Weights of a small mixture-of-experts language model, trained from scratch on English Wikipedia: 351M tokens.
Below are experts of layer 3 (counted from 0) of a mixture-of-experts language model. Rows are named router (the router's row for the expert), down (a neuron's output weights, with its number) and show model dimensions 0-255. Each number is 200 + 30 x the weight over its row's rms, rounded and kept within 0 to 999.
Before each expert's rows: "comes before" lists some tokens at least twice as common just after its tokens as in all text. This comes from a sample of Wikipedia text that the model never trained on. Tokens count by the router's weight.

# expert 17
comes before: " ", "–", " League", " season", " Serie", " Professional"
router,175,195,195,224,208,176,287,178,207,261,158,221,200,217,238,197,211,172,185,178,208,183,212,219,232,178,212,257,213,186,125,160,191,182,214,183,230,183,217,191,228,247,222,214,206,183,233,186,165,132,187,171,219,275,211,162,208,215,219,250,237,256,167,162,244,164,173,186,178,229,224,257,133,163,166,221,187,190,214,201,182,191,159,180,237,212,167,208,252,159,221,142,210,200,172,207,205,223,228,282,216,228,201,183,223,172,242,197,173,205,217,207,259,235,260,172,228,243,221,167,198,230,189,192,167,200,188,179,212,217,174,178,222,201,195,187,179,208,162,142,230,195,236,198,131,184,186,172,184,266,162,228,135,234,202,160,246,187,219,160,190,197,190,216,209,165,227,161,215,206,199,208,226,159,191,210,130,193,209,211,177,197,200,206,175,203,170,185,193,199,217,201,216,185,186,225,140,232,193,200,248,203,248,214,215,223,202,250,148,185,206,221,241,209,217,237,166,191,236,248,177,149,181,179,223,229,194,199,221,232,170,195,181,155,231,172,204,218,187,171,197,219,232,222,252,249,197,131,233,210,163,226,191,185,162,196
down0,191,176,165,204,184,201,176,158,222,191,209,204,224,220,183,184,142,255,247,176,199,213,218,194,219,206,217,236,201,239,180,143,167,218,234,195,218,196,232,168,215,256,166,214,181,251,203,191,227,167,173,240,198,138,174,178,186,193,178,172,185,203,155,206,199,205,131,200,184,204,215,211,191,182,148,238,220,207,236,263,194,218,192,240,171,226,214,186,171,254,193,231,249,222,223,215,200,152,225,155,226,204,179,188,196,186,234,192,170,225,211,193,192,245,220,175,212,198,195,206,237,199,198,193,222,215,193,206,206,226,140,202,183,193,218,253,170,270,224,131,202,226,206,190,242,196,180,207,209,200,173,222,201,247,224,151,184,167,237,221,150,191,170,173,179,159,204,266,217,203,200,220,200,220,249,196,140,184,212,239,228,171,154,228,265,228,191,190,222,165,181,209,164,202,241,200,224,200,239,174,208,162,115,208,244,158,241,158,166,208,173,189,179,228,160,220,198,153,208,267,217,237,147,184,199,168,242,227,218,210,251,231,175,178,176,268,179,247,214,169,199,226,191,171,187,217,227,167,225,207,240,163,183,188,118,136

# expert 7
comes before: "1", "0", " ", "2", "3", "4"
router,184,185,189,162,226,181,187,243,187,215,144,175,169,191,217,201,236,215,181,174,211,174,273,236,152,186,216,137,227,225,264,190,221,252,206,223,173,165,226,197,217,241,161,217,222,184,229,197,198,200,208,208,270,250,270,245,195,179,180,204,211,201,209,208,241,204,214,117,185,195,175,192,179,194,134,152,199,217,210,163,155,213,205,204,192,225,195,203,219,210,225,203,227,202,177,219,213,192,264,150,190,180,180,233,223,229,174,220,143,238,207,187,210,181,165,196,208,239,239,182,176,203,165,234,143,142,209,208,210,208,245,178,207,227,176,179,228,182,216,176,171,240,190,186,216,166,253,229,222,200,221,200,145,241,197,242,237,173,213,206,314,196,168,232,212,172,246,263,215,215,275,212,173,167,199,190,200,224,191,217,174,201,192,182,220,192,184,176,203,246,241,193,192,175,171,216,197,194,189,222,210,210,201,208,179,220,271,186,226,211,206,204,203,204,186,196,151,225,173,176,183,200,203,209,235,186,193,240,231,165,178,225,275,261,248,228,198,211,198,163,162,160,208,207,191,167,111,172,176,143,211,182,228,199,224,178
down0,183,239,223,252,186,206,178,259,170,245,194,171,203,162,275,208,196,209,213,211,181,131,240,157,203,193,221,242,168,199,228,251,196,187,221,153,221,162,185,194,266,218,165,216,229,242,223,171,213,196,245,247,193,177,211,204,144,163,228,169,179,125,193,148,213,219,212,215,190,226,206,222,227,174,196,171,188,205,223,202,239,160,163,190,163,235,206,206,201,178,196,211,228,169,255,194,201,160,217,244,197,195,178,238,207,187,223,214,135,199,214,241,160,220,226,157,207,162,197,212,156,169,155,273,176,211,177,209,242,166,175,201,200,208,174,190,230,165,158,251,231,208,207,231,195,143,220,168,173,208,232,213,187,256,163,187,227,164,217,237,210,182,229,223,197,259,187,196,234,174,227,213,178,206,261,223,146,172,188,219,205,189,200,164,147,242,192,147,142,155,190,159,229,231,198,240,222,223,210,264,240,192,189,258,183,195,193,240,205,130,154,161,150,262,200,201,231,180,173,200,209,213,154,199,164,215,216,203,215,228,212,215,190,220,189,200,153,235,233,171,151,201,193,208,217,193,207,204,213,178,163,207,209,200,199,180

# expert 39
comes before: "2", "1", " ", "0", "3", "5"
router,197,192,236,166,226,152,193,219,216,170,196,232,208,208,203,219,206,188,229,192,247,215,204,189,151,212,191,166,153,211,194,166,263,270,216,180,183,172,214,187,185,205,181,195,241,158,214,210,237,219,216,223,244,194,235,184,193,230,220,212,190,224,218,240,174,188,221,134,172,217,138,181,172,236,179,154,196,174,167,152,164,196,186,202,173,233,196,216,196,196,219,221,217,188,167,237,194,184,209,132,202,187,147,158,213,256,202,243,179,211,202,210,209,169,196,214,179,197,184,162,195,206,214,220,212,160,221,111,217,197,246,223,230,162,182,171,156,179,234,163,196,202,190,215,259,161,155,212,159,217,175,207,124,258,294,196,182,165,230,153,213,181,195,196,206,165,262,228,213,230,231,222,138,212,206,228,240,239,229,242,193,212,147,161,209,190,232,218,234,241,198,193,168,208,188,226,205,274,181,197,153,241,201,168,230,193,301,197,230,206,229,207,250,170,209,219,189,168,212,212,194,200,183,201,210,220,169,212,186,217,190,220,224,213,234,247,204,213,209,159,219,162,207,240,151,218,179,157,187,165,179,167,268,196,185,198
down17,224,216,227,182,161,195,220,218,235,181,210,208,195,178,257,212,204,180,192,222,189,217,215,235,176,203,151,235,196,189,176,253,218,171,218,207,246,174,168,197,158,215,216,200,195,182,123,216,204,215,221,182,216,171,175,158,241,234,234,208,157,209,220,197,148,166,196,213,180,171,158,247,260,213,191,186,196,213,168,163,183,152,195,149,201,224,163,148,200,198,224,216,174,194,133,212,149,189,197,189,165,199,218,162,261,225,216,239,196,165,183,216,239,194,185,206,240,212,153,211,212,201,184,140,207,199,175,194,208,243,190,195,223,192,183,179,172,244,147,204,210,166,213,182,221,169,160,217,206,260,226,209,218,181,231,191,212,176,221,158,216,190,183,205,165,212,168,187,82,187,253,272,176,172,232,181,205,240,222,169,144,183,141,236,155,181,202,192,174,175,157,225,210,227,143,190,219,235,221,235,232,206,209,180,180,179,174,214,257,233,157,211,213,184,211,192,161,164,136,156,185,191,207,202,211,220,195,239,184,177,213,197,210,200,166,207,177,165,264,162,226,149,184,217,180,254,284,217,185,227,185,135,229,171,190,192